config.toml
n_layer = 9
d_model = 224
n_experts = 64
experts_per_token = 3
d_expert = 160
d_shared_expert = 0
activation = "squared_leaky_relu"
moe_layers = [2, 3, 4, 5, 6, 7, 8]
router_score = "softmax"
normalize_top_k = false
routed_scale = 10.0
balance_loss = 0.000484
balance_bias = true
init_std_router = 0.00633
lr_router = 0.00059
vocab_size = 4096
norm = "rmsnorm"
norm_eps = 1e-06
tie_embeddings = false
optimizer = "soap_variant"
lr = 0.00282
beta1 = 0.95
beta2 = 0.99
batch_tokens = [32768, 65536, 98304]
seq_len = 512
train_tokens = 354700000
steps = 5440
dataset = "wikipedia_en"
Below are experts of layer 6 (counted from 0) of a mixture-of-experts language model. Rows are named router (the router's row for the expert), up (a neuron's input weights, with its number), down (a neuron's output weights, with its number) and show model dimensions 0-223. Each number is 200 + 20 x the weight over its row's rms, rounded and kept within 0 to 999.
Before each expert's rows: "gets" lists some tokens that make up at least twice as much of what it gets as of all text; "comes before" lists some tokens at least twice as common just after its tokens as in all text. This comes from a sample of Wikipedia text that the model never trained on. Tokens count by the router's weight.

# expert 14
gets: " |", "-", "|", ",", ";", ":"
comes before: " ", " K", " D", " S", " L", " B"
router,198,214,160,188,207,199,183,197,175,194,192,238,204,198,202,166,198,209,208,223,169,194,193,205,216,185,191,180,207,202,229,190,221,238,205,214,170,173,195,186,177,207,202,190,233,181,231,214,184,152,197,220,208,195,234,217,196,205,228,180,155,190,225,221,209,195,198,200,180,229,196,213,211,195,190,202,151,210,187,195,181,209,191,217,178,185,220,148,201,200,224,187,238,188,170,176,224,207,211,180,160,203,178,206,165,181,217,214,184,185,200,257,208,177,191,216,215,213,173,166,200,177,223,195,192,194,213,223,224,185,244,205,196,192,205,181,164,199,231,178,234,202,215,187,184,207,213,184,213,184,235,164,209,176,209,203,188,241,226,196,200,194,224,193,199,218,209,191,203,212,189,161,166,207,189,205,175,186,217,234,161,216,196,189,223,198,228,199,221,214,204,203,237,205,195,226,187,186,226,185,168,164,218,181,197,187,226,202,198,238,214,165,217,207,199,206,178,207,198,202,204,217,215,176
up0,210,210,220,213,177,210,208,168,179,180,237,207,175,194,199,205,233,215,203,171,220,202,224,181,220,214,168,216,228,226,223,211,176,235,207,189,235,201,234,184,205,201,198,145,203,223,247,226,196,197,218,192,226,179,203,196,190,199,204,193,192,219,244,214,207,223,226,193,213,225,253,215,214,205,177,189,216,228,221,245,208,196,195,201,206,186,201,198,170,215,217,225,203,169,177,216,212,233,223,196,177,190,197,165,198,188,186,200,173,203,169,196,191,207,190,209,184,167,240,188,179,217,185,242,209,212,195,187,177,194,203,204,174,187,164,207,214,178,202,209,211,210,208,221,195,250,183,216,187,213,218,165,226,164,189,225,234,215,191,222,203,183,241,205,199,219,216,236,212,200,182,211,195,200,198,182,201,175,205,175,183,162,203,175,203,207,219,197,220,181,243,209,199,197,240,208,201,190,214,198,195,183,184,179,208,217,187,222,208,207,207,188,193,200,201,208,204,168,262,193,197,193,210,182
down0,206,199,163,214,212,190,222,178,197,197,182,175,219,166,210,186,254,203,221,203,204,240,187,172,226,199,225,209,204,217,169,204,177,229,202,211,172,189,206,175,203,200,234,194,233,202,212,200,230,170,188,230,223,209,174,233,231,191,178,219,221,219,203,227,198,211,197,195,248,209,198,178,210,177,171,181,193,229,200,219,183,181,222,194,211,189,217,229,230,192,216,232,204,204,215,205,180,206,197,164,187,202,199,184,187,209,190,201,228,203,167,224,188,175,189,191,238,203,192,162,195,212,160,228,215,225,184,195,195,200,212,200,175,180,170,188,225,198,199,186,239,196,244,210,193,199,189,244,230,170,229,202,205,184,210,205,205,206,192,222,198,184,210,236,193,192,198,188,216,222,203,197,195,199,174,217,244,218,198,191,194,202,212,186,244,194,223,180,201,182,204,222,178,239,242,201,185,162,231,218,183,167,208,169,221,179,205,193,220,206,214,182,203,180,180,193,237,175,185,190,217,220,188,203
up1,180,185,194,202,208,196,205,206,177,213,201,218,189,167,186,201,185,162,192,192,198,175,224,218,234,214,171,217,178,191,240,194,199,194,228,199,208,207,222,197,217,170,163,223,206,155,194,222,188,206,154,200,251,189,192,201,213,188,210,221,193,189,211,197,204,159,207,181,188,203,174,159,165,186,182,206,196,197,185,158,194,206,165,177,187,182,220,206,184,206,183,226,163,226,214,228,195,196,216,205,198,221,224,199,183,195,191,205,174,210,175,202,196,183,192,195,208,169,239,220,208,210,208,219,213,174,199,220,218,226,199,208,243,171,220,171,208,179,187,182,188,211,208,239,161,168,221,206,189,200,163,215,181,214,195,183,173,190,179,185,194,169,200,154,189,175,239,205,207,236,222,197,163,172,184,153,205,201,179,172,227,182,204,180,202,195,223,178,195,201,203,219,199,216,214,184,211,215,192,169,231,209,204,216,178,178,189,234,182,205,182,206,213,200,225,200,200,176,187,220,206,165,187,227
down1,167,201,224,208,169,172,190,206,201,203,156,221,188,172,230,194,228,190,181,204,201,182,200,201,229,224,198,221,163,201,209,219,183,216,211,191,184,208,234,228,210,180,151,190,195,179,216,223,179,206,196,193,223,195,221,206,196,173,167,245,193,203,211,170,184,192,209,172,219,171,207,143,189,201,217,173,200,218,220,134,191,224,196,202,170,180,184,189,187,194,208,228,204,203,186,184,204,195,180,183,181,224,177,188,184,201,214,196,186,201,200,168,203,180,196,182,212,184,239,187,194,191,202,188,196,225,238,214,187,215,218,185,225,200,221,205,193,198,199,214,196,202,230,186,168,172,253,207,184,213,178,179,206,186,171,197,198,219,191,174,208,179,191,146,205,203,219,218,183,211,194,227,189,185,190,183,186,220,192,217,233,175,223,191,177,187,232,183,196,178,197,203,176,205,223,147,201,200,198,206,235,199,179,201,178,204,224,234,176,217,165,199,205,201,188,211,230,175,188,176,207,186,172,221
up2,212,208,189,181,155,201,215,173,188,196,180,207,227,202,209,223,232,212,222,249,191,178,203,210,216,227,211,196,224,165,194,227,192,218,220,210,213,179,190,210,193,209,201,213,211,204,217,160,189,171,197,209,218,201,213,198,206,243,177,189,199,180,187,210,185,167,181,207,187,201,187,221,190,180,183,188,183,203,173,179,217,184,199,203,216,175,244,187,219,194,214,165,186,193,182,192,224,210,179,215,202,214,196,209,156,167,178,168,185,177,213,221,235,168,218,227,190,191,184,215,209,185,212,197,239,206,201,198,198,215,197,189,211,240,183,193,227,171,207,221,230,183,215,196,219,186,207,200,185,168,196,171,190,160,213,219,203,212,173,185,197,205,170,183,228,192,192,170,190,170,178,184,194,209,231,174,183,185,190,216,172,211,206,209,215,178,246,217,182,236,197,225,234,246,201,202,189,186,217,181,167,166,226,197,217,223,219,213,145,217,216,179,187,169,164,207,169,202,208,198,194,194,225,209
down2,209,212,160,209,191,161,210,239,178,214,225,187,160,194,204,225,187,179,187,184,234,216,217,180,205,191,196,203,180,215,209,202,191,211,204,181,205,189,221,161,191,205,176,228,229,209,222,188,214,212,188,230,167,180,218,182,209,178,213,173,206,225,183,246,209,209,175,211,183,219,220,184,181,173,199,210,213,227,170,189,192,179,195,172,210,205,182,231,209,230,206,191,236,199,226,210,163,212,217,213,214,170,186,193,205,185,158,208,175,189,208,204,200,215,189,201,196,214,197,159,215,214,176,170,211,183,205,194,212,161,178,212,211,209,190,203,197,187,162,199,169,220,208,224,204,216,193,222,196,207,215,188,248,221,247,191,215,204,181,196,189,165,171,216,255,211,172,196,235,162,204,174,234,228,166,198,209,217,203,163,162,217,221,191,205,192,211,229,209,201,212,188,209,196,208,156,208,209,177,188,213,185,201,196,185,221,246,190,230,194,187,178,204,183,209,190,204,210,178,210,200,220,199,187
up3,178,219,187,185,226,210,212,213,189,198,208,178,187,192,200,190,189,210,177,201,219,173,174,221,207,220,229,207,212,201,178,222,184,237,202,206,222,221,188,176,170,209,222,224,200,230,188,180,179,212,220,182,180,184,228,193,181,227,199,221,200,214,184,184,173,177,184,193,235,204,194,154,217,191,216,201,196,162,192,240,203,215,213,190,213,196,229,223,215,188,188,200,192,193,220,193,192,250,178,209,216,197,173,180,202,191,205,205,175,258,210,190,203,200,201,217,218,214,206,188,196,167,231,202,191,207,206,237,210,208,196,188,164,195,170,211,208,174,190,213,182,200,181,223,203,209,190,188,217,179,244,203,206,152,196,248,208,234,170,240,200,234,213,197,202,194,184,233,194,238,177,192,181,207,163,216,189,233,173,185,215,162,231,198,202,193,193,196,182,212,219,209,182,159,223,227,205,181,202,224,217,249,218,185,194,219,186,193,206,214,187,215,203,173,203,207,147,225,201,223,209,226,206,177
down3,217,210,234,225,213,187,188,162,196,225,198,182,215,216,202,205,197,182,191,210,156,202,192,212,174,205,185,178,197,210,169,219,187,195,175,186,218,174,182,202,197,194,211,212,182,199,215,219,223,199,198,159,193,202,183,207,232,190,159,200,189,188,191,236,242,223,240,241,172,198,198,194,195,230,202,178,193,184,199,199,220,204,260,192,210,189,187,162,193,206,228,185,189,224,183,217,214,220,174,209,197,184,220,226,209,217,149,203,223,205,207,208,181,192,231,197,177,143,188,223,242,224,194,196,201,216,211,161,216,224,182,220,217,186,194,198,195,196,216,205,207,197,206,179,218,190,212,222,182,212,182,223,186,209,198,214,220,158,209,192,169,190,213,212,198,197,194,209,205,179,173,174,180,175,244,202,214,218,205,193,178,244,171,211,187,190,180,232,228,203,203,170,207,222,200,174,198,200,199,241,210,165,202,224,219,169,199,167,189,187,206,232,215,232,196,200,230,179,176,194,220,224,192,182

# expert 25
gets: "20", "19", " ", "18", ",", "ia"
comes before: ",", "20", ".", "19", ".\n\n", "\n"
router,231,219,182,189,211,205,209,201,178,224,235,228,230,226,194,219,213,171,215,192,214,188,156,194,209,229,226,190,196,188,192,207,195,175,174,182,210,230,163,188,201,181,201,210,185,201,175,205,172,183,229,242,165,201,205,217,242,226,173,201,198,186,214,87,204,194,225,203,180,207,210,202,196,218,216,168,179,184,191,192,214,215,211,193,201,198,199,196,183,192,217,208,231,223,157,214,196,215,178,189,213,211,216,204,176,195,203,185,178,194,210,182,199,190,189,200,200,209,186,178,184,192,195,181,191,211,205,225,227,241,233,180,188,175,200,208,188,178,204,214,184,193,227,197,190,220,190,221,196,213,224,216,196,178,205,225,203,209,186,231,226,176,230,227,209,160,220,189,214,217,212,176,192,201,211,238,218,190,199,210,203,190,220,211,201,203,196,165,200,173,178,155,192,173,182,176,174,189,181,166,186,205,209,206,222,216,203,200,208,212,193,187,207,221,190,216,225,227,217,242,201,186,226,219
up0,177,162,246,211,196,203,194,205,199,173,204,216,195,197,171,212,220,211,197,212,249,181,211,210,223,231,205,205,201,230,196,217,189,184,198,213,191,160,209,210,220,195,196,199,144,181,196,208,267,204,215,208,183,219,211,189,224,192,172,173,191,207,220,200,194,186,194,211,192,185,200,188,198,207,196,193,201,187,240,132,195,224,180,203,188,209,255,217,213,190,174,224,206,200,220,211,214,171,218,190,200,207,189,211,170,232,181,226,219,201,156,217,173,245,221,188,190,194,182,213,210,212,177,199,200,213,215,194,217,155,196,200,180,199,200,208,216,203,253,211,197,198,210,192,204,187,182,195,191,216,199,200,231,215,203,203,210,177,207,202,219,176,172,211,206,202,200,191,216,195,163,208,222,227,208,194,184,227,172,198,209,224,209,210,165,228,193,229,175,230,220,206,189,171,215,205,210,182,206,188,209,185,250,225,208,202,213,204,199,161,221,220,172,205,162,169,194,179,204,237,181,203,223,221
down0,186,212,213,201,177,192,211,198,217,182,200,180,199,207,192,189,220,226,182,175,210,199,208,161,191,236,183,218,209,189,184,225,227,218,246,187,165,180,232,233,190,195,199,197,236,184,199,203,219,167,208,173,177,184,182,198,190,208,151,204,206,224,235,237,248,182,188,200,161,238,178,242,186,168,165,223,171,201,202,165,195,177,176,200,215,215,211,232,203,185,206,205,200,209,222,202,199,209,213,207,182,183,202,190,174,228,199,202,213,215,191,207,171,190,228,212,211,181,195,178,185,173,230,221,217,188,195,166,195,163,180,217,213,213,225,211,196,223,201,197,189,221,217,194,225,184,178,177,189,167,179,205,182,219,271,176,211,198,200,206,200,180,182,218,222,196,196,210,188,174,157,206,224,238,200,197,166,192,216,176,202,196,212,236,218,203,218,195,202,201,186,171,206,183,192,179,181,159,207,195,220,201,212,201,172,228,199,185,204,183,208,201,217,213,225,201,196,203,223,227,220,170,198,216
up1,165,202,229,210,230,232,163,198,176,192,216,223,207,193,223,176,225,216,205,202,202,186,189,180,226,207,217,198,205,176,155,204,194,191,197,217,177,203,216,203,190,136,212,169,209,183,207,180,229,161,217,229,179,177,222,213,189,209,167,170,191,188,208,176,238,223,189,240,161,186,164,204,185,185,173,183,177,206,213,154,171,201,204,219,188,200,227,220,212,195,171,218,210,156,201,181,190,210,175,182,200,209,164,237,166,204,193,206,210,226,236,188,196,217,238,202,206,205,192,225,207,213,191,209,206,195,219,213,208,235,191,209,171,237,214,185,216,187,227,215,225,242,204,197,213,207,219,220,212,160,183,206,185,212,213,231,235,197,184,231,208,168,211,229,197,212,203,205,202,206,188,197,187,215,153,189,192,205,193,197,202,233,184,194,219,207,204,179,200,229,202,208,203,179,225,172,230,198,218,191,203,182,195,199,193,217,218,193,191,205,214,190,184,181,179,182,220,218,215,219,228,228,207,197
down1,182,201,200,190,181,220,206,210,190,219,200,202,202,198,216,183,206,186,248,197,218,188,207,245,213,185,178,202,207,177,182,181,201,208,202,179,160,242,204,200,189,190,215,200,214,230,223,190,147,211,182,199,197,180,159,191,178,183,183,208,197,197,227,213,200,189,175,245,195,188,171,200,181,182,226,180,204,221,208,223,208,217,194,208,237,208,170,192,204,221,235,198,156,180,200,195,169,218,195,208,216,188,215,159,177,192,205,180,185,199,196,197,193,213,195,138,194,208,196,197,161,198,232,217,206,204,202,182,167,191,213,156,211,194,179,208,155,199,191,194,200,174,222,184,207,216,197,146,211,188,228,239,195,203,177,193,194,210,246,221,183,160,240,181,190,221,202,163,177,206,181,227,171,158,176,202,184,185,199,201,190,212,209,202,216,215,194,185,197,189,209,207,193,210,199,149,154,200,199,205,189,195,196,184,190,192,184,188,174,209,213,201,197,212,259,222,211,197,192,197,193,190,213,217
up2,195,188,223,183,208,187,192,169,200,194,225,203,184,226,172,225,173,206,240,206,182,194,184,197,200,176,168,207,181,210,210,198,174,206,180,193,188,196,186,177,190,189,197,220,179,214,187,258,243,194,178,215,200,172,232,165,174,201,211,216,244,212,209,159,222,210,206,208,186,204,177,205,207,220,195,211,222,198,226,218,198,202,207,221,195,200,193,165,238,193,158,219,215,195,196,180,254,201,175,221,168,163,179,185,218,201,210,197,182,223,171,229,189,192,204,233,151,183,180,193,218,206,189,210,222,211,222,203,205,211,189,225,201,191,246,180,231,221,214,230,218,214,203,204,202,187,201,209,151,186,199,173,168,189,200,215,161,215,178,195,211,212,220,235,205,215,177,223,201,212,181,212,193,197,186,222,170,236,190,211,198,206,204,143,199,201,161,160,208,197,207,200,186,192,213,216,260,173,206,207,194,206,204,190,187,184,204,210,188,196,197,221,181,192,198,196,207,193,199,218,211,183,196,168
down2,185,217,216,189,205,221,238,170,214,210,219,206,196,217,215,203,174,206,219,180,185,195,218,217,237,199,192,204,204,154,230,184,187,193,199,183,211,207,196,193,204,168,214,173,201,179,191,219,221,193,189,169,208,210,205,222,207,237,198,226,199,224,186,262,215,190,218,200,189,193,177,189,170,208,228,203,181,180,221,218,232,191,198,199,186,197,172,218,188,152,194,235,174,193,203,216,226,203,190,217,198,194,183,198,229,200,191,216,218,214,226,179,247,210,241,248,203,183,199,220,191,178,196,182,213,172,215,216,198,202,225,226,200,221,261,199,175,226,191,189,189,231,189,180,212,187,198,216,184,233,202,198,191,218,243,197,191,191,195,217,221,177,236,188,187,225,189,195,179,182,176,201,168,194,194,206,200,196,182,210,170,225,204,182,217,187,192,176,219,204,211,178,181,190,202,210,209,181,210,168,201,181,195,150,191,194,202,265,184,174,228,217,221,200,189,210,218,202,229,163,212,189,215,229
up3,190,195,258,203,190,232,207,196,208,170,206,217,189,215,183,182,183,212,226,193,236,178,211,177,241,161,190,222,205,204,184,130,180,188,166,174,183,208,206,179,185,189,225,163,190,231,191,166,197,243,194,185,176,218,236,193,199,199,216,184,226,197,194,237,149,196,211,200,210,201,233,181,237,203,218,220,190,204,203,177,214,204,206,187,183,216,208,194,167,184,190,221,238,219,206,203,239,206,163,232,196,192,230,182,218,191,175,190,200,200,176,200,184,185,190,193,171,194,206,211,193,230,205,213,183,206,199,185,197,231,205,186,226,197,198,207,222,191,214,188,199,206,183,185,212,211,215,149,167,209,198,182,199,205,189,201,242,191,203,228,216,216,189,216,224,186,200,181,217,185,226,191,165,170,203,205,210,193,187,213,200,221,186,177,166,199,156,203,182,212,209,218,201,196,179,224,212,184,218,217,229,211,199,249,177,211,218,218,178,206,171,219,187,192,191,212,193,182,198,227,202,190,209,231
down3,233,208,213,209,215,188,184,192,238,193,180,174,244,177,234,214,192,204,218,191,169,191,200,188,203,215,218,157,220,163,205,227,240,237,212,192,184,175,192,197,213,220,183,166,243,225,185,222,203,212,214,185,207,214,169,204,208,209,179,215,162,221,195,178,211,195,212,220,201,204,183,196,143,225,170,199,192,210,205,215,177,194,197,188,193,222,211,186,211,217,211,231,191,182,196,193,186,196,208,224,198,213,179,198,187,176,235,215,178,187,244,183,188,215,226,181,220,207,222,217,212,178,187,199,194,188,177,192,180,164,225,225,176,198,175,172,197,215,209,196,208,169,190,188,196,207,208,229,273,182,194,236,216,203,207,224,205,187,228,175,192,217,191,191,145,189,206,188,195,178,179,219,199,215,213,184,193,181,221,172,176,201,187,197,204,158,201,194,222,212,171,191,191,182,182,216,164,232,174,199,185,191,207,195,198,205,220,186,199,190,216,192,212,196,213,217,138,220,201,213,188,201,201,179

# expert 15
gets: " |", ",", "M", "|", " m", " M"
comes before: " ", "ember", "ission", "usic", " January", " October"
router,218,181,201,235,225,190,219,178,170,212,177,169,197,206,189,195,230,175,172,193,176,218,207,240,229,184,223,178,199,177,209,187,218,201,194,190,162,178,179,205,243,180,212,195,221,247,209,193,224,160,195,202,195,191,190,205,165,212,187,215,179,212,188,226,211,218,232,221,199,198,217,187,225,194,182,197,172,185,220,184,223,196,177,193,180,196,190,197,205,223,172,200,206,202,203,183,207,175,181,208,192,166,226,248,257,185,211,200,171,217,236,206,198,201,178,218,214,216,205,179,199,172,195,200,187,218,197,213,227,193,207,204,190,176,218,226,204,222,157,211,218,226,189,209,188,210,209,220,229,199,183,186,227,187,223,185,196,188,215,196,211,216,227,209,200,199,167,228,236,227,193,186,202,207,226,186,191,219,260,183,205,180,188,156,227,243,176,198,233,212,187,212,190,218,219,171,214,226,198,197,192,207,192,205,177,228,204,216,180,204,241,172,192,177,193,217,238,193,222,196,204,183,195,177
up0,208,182,190,184,194,176,220,200,223,209,193,228,174,212,210,214,179,205,181,191,178,206,242,190,211,209,221,183,154,186,226,206,187,229,168,223,185,230,210,168,210,206,202,202,179,233,204,215,215,212,175,167,188,262,195,203,218,192,205,208,177,206,175,212,212,172,226,186,187,208,196,188,183,187,194,228,211,202,209,219,225,209,241,196,208,204,210,196,198,217,210,259,216,191,187,242,214,185,175,213,225,200,201,203,217,203,170,202,193,197,206,218,207,161,165,203,200,181,220,208,200,194,193,194,192,217,157,186,204,178,173,204,185,199,216,195,212,205,182,178,202,247,212,245,192,231,194,187,245,184,186,176,170,231,180,163,179,183,207,207,182,200,191,213,212,244,216,208,216,216,209,159,183,150,188,199,199,172,205,193,235,188,204,210,228,217,203,195,200,185,171,184,210,186,214,192,225,232,194,215,180,222,237,155,196,205,208,197,210,179,187,167,223,201,203,185,208,191,197,209,217,153,201,199
down0,164,165,152,173,148,156,199,184,213,222,192,192,189,202,224,230,197,184,183,243,162,206,208,212,177,189,205,190,198,229,234,162,196,238,202,190,198,197,195,192,156,189,207,192,187,218,202,197,213,180,207,173,194,200,195,198,174,201,218,179,215,191,200,209,200,198,206,195,213,172,207,219,211,194,198,236,199,203,231,223,231,180,169,180,224,178,225,174,176,186,173,215,207,190,202,180,200,192,144,167,212,205,211,224,215,227,206,195,191,194,227,214,157,183,181,212,200,235,195,214,241,239,204,230,238,190,209,203,201,206,229,182,216,202,201,232,195,220,203,195,183,194,192,215,212,199,178,221,219,226,202,194,216,194,232,196,187,227,206,222,180,203,217,168,184,187,200,242,211,219,185,189,186,198,183,201,236,229,189,231,210,195,213,194,213,176,188,212,204,214,197,202,215,216,171,186,189,228,192,211,189,176,168,173,201,225,191,175,213,165,190,212,179,231,220,195,206,188,202,228,199,246,221,222
up1,215,237,241,217,191,224,185,205,219,146,196,208,200,163,194,184,203,181,181,243,175,199,224,214,214,209,201,234,232,166,170,189,188,193,209,190,207,219,209,197,209,219,218,188,224,223,178,207,233,165,201,201,225,190,197,198,222,216,216,201,208,235,222,199,197,231,194,208,185,209,202,205,207,215,158,177,185,210,249,205,204,186,158,187,189,226,203,195,192,201,225,204,185,199,186,193,186,230,210,230,222,196,209,215,219,180,176,230,199,209,185,178,196,205,193,189,202,180,159,215,190,171,188,233,200,186,213,216,200,194,172,186,169,188,189,213,186,162,202,162,225,190,205,191,217,183,182,247,179,237,194,196,185,227,191,217,211,175,202,231,209,185,207,195,175,189,189,199,218,219,197,199,203,186,211,191,181,192,206,152,174,194,201,184,175,211,218,206,184,206,221,226,205,207,210,221,163,195,153,154,210,208,193,212,182,221,143,199,207,199,220,195,222,159,207,176,198,225,211,225,222,173,215,188
down1,188,189,189,200,203,184,177,194,182,187,179,205,244,184,188,196,197,174,201,174,198,206,180,199,243,210,225,163,191,197,225,179,195,190,223,168,192,193,169,209,218,188,244,199,216,242,212,220,179,173,192,177,193,200,234,204,175,194,182,216,205,221,183,249,244,227,179,205,204,188,219,194,228,169,212,175,187,249,208,172,201,199,224,175,176,202,188,188,213,233,199,211,189,190,225,172,193,214,186,257,169,227,210,211,247,209,219,203,199,197,220,215,191,200,212,189,172,233,210,171,207,165,190,196,233,199,203,209,193,173,230,229,189,207,220,203,207,206,208,181,215,185,202,201,203,204,206,227,211,193,190,197,222,202,238,197,197,215,206,212,186,225,198,205,169,200,219,210,208,202,199,178,173,197,235,225,196,198,232,177,194,214,179,182,190,208,156,205,226,182,212,233,208,202,162,191,160,217,187,211,174,197,167,164,178,175,161,202,184,220,232,195,191,186,193,204,223,178,214,217,181,190,177,204
up2,205,200,202,219,209,205,182,193,194,210,229,215,196,209,202,203,200,218,175,160,233,204,209,220,204,188,238,176,190,201,205,234,185,167,174,184,201,239,240,214,189,177,195,198,188,195,200,202,182,193,167,167,194,191,238,174,195,194,178,199,224,228,182,218,183,213,193,218,195,170,194,256,215,198,208,199,202,202,162,209,221,209,188,215,194,165,198,219,173,250,206,188,196,158,171,180,228,171,163,225,202,200,204,200,209,222,201,195,223,252,187,180,202,195,184,225,185,202,189,190,204,200,205,155,211,221,212,229,162,207,224,195,183,192,217,180,208,219,176,189,179,210,180,259,215,238,203,209,171,218,159,192,199,227,200,186,218,211,224,187,204,202,220,211,247,199,190,203,183,186,198,188,160,153,173,220,200,199,195,211,207,211,218,183,253,210,193,218,204,218,212,199,201,213,188,184,221,211,206,210,220,222,189,230,177,188,212,193,206,198,207,198,222,215,194,229,232,214,205,199,185,192,162,196
down2,228,232,174,193,207,217,154,199,197,190,214,207,228,169,183,210,211,204,216,235,230,199,189,174,200,229,200,218,195,211,255,179,205,179,201,178,179,232,228,217,163,182,201,225,223,193,244,242,206,172,163,201,197,211,201,191,206,191,231,184,200,168,217,212,175,225,199,195,189,204,229,221,218,213,209,191,220,231,203,192,204,190,197,187,229,217,233,201,192,226,227,199,174,219,174,186,207,181,196,167,209,216,210,180,194,193,200,191,186,190,239,179,198,198,210,179,208,193,210,231,170,164,219,202,222,202,224,190,205,199,215,228,173,257,186,221,210,212,215,178,221,244,175,191,218,173,196,191,233,188,203,207,217,215,212,189,200,227,219,213,181,177,245,188,211,203,212,230,221,165,213,192,206,221,191,168,206,174,217,211,228,177,176,216,205,204,237,207,154,210,219,205,171,212,203,191,222,210,196,187,208,159,193,174,196,182,204,223,182,208,204,226,206,208,204,177,206,194,191,207,187,234,195,210
up3,247,171,197,204,201,199,198,214,193,189,215,168,196,168,194,193,223,205,171,217,242,211,217,181,215,158,166,192,243,220,221,212,194,185,195,181,195,187,191,179,203,199,190,232,198,186,198,194,173,208,218,187,218,168,234,221,182,188,227,212,168,189,211,212,195,187,215,220,197,223,203,187,193,200,201,199,210,191,175,200,163,205,169,180,190,211,203,189,206,228,220,221,223,197,186,190,206,206,221,195,240,175,231,215,190,210,162,159,192,236,202,188,194,225,172,228,178,187,204,188,142,220,207,200,202,175,194,194,215,200,213,210,211,201,182,207,184,219,169,222,225,204,194,203,203,212,215,213,207,195,180,236,213,205,187,211,235,204,170,241,187,191,218,192,193,176,220,232,202,180,237,188,193,215,192,214,205,198,242,202,166,208,186,196,196,194,171,210,191,193,180,185,180,182,215,227,219,180,171,240,238,159,194,160,180,170,182,179,220,199,223,220,178,216,233,201,198,161,203,214,228,185,175,171
down3,224,186,215,224,222,245,179,212,198,226,177,176,219,166,235,184,191,228,199,197,238,197,184,191,212,152,205,251,178,198,178,196,198,218,212,205,210,186,227,204,194,206,214,212,196,207,197,178,179,195,227,181,207,212,169,197,250,196,215,219,189,167,175,194,185,194,166,239,171,214,191,183,210,219,199,202,203,165,201,149,218,160,174,201,208,170,182,221,196,221,223,206,205,182,199,225,222,163,199,218,223,219,225,210,173,213,193,172,195,229,161,201,201,187,194,201,230,220,185,189,214,210,205,201,209,198,189,203,219,185,198,217,178,193,169,226,215,198,262,195,215,193,237,202,163,195,211,172,187,207,209,208,172,169,179,194,212,202,200,185,210,191,184,182,214,194,185,209,220,184,188,183,202,187,218,208,197,201,185,175,193,205,194,224,208,231,219,204,166,218,217,179,188,178,186,162,199,217,175,196,215,223,222,252,196,216,174,165,207,199,206,201,216,201,222,251,189,217,202,219,204,212,201,195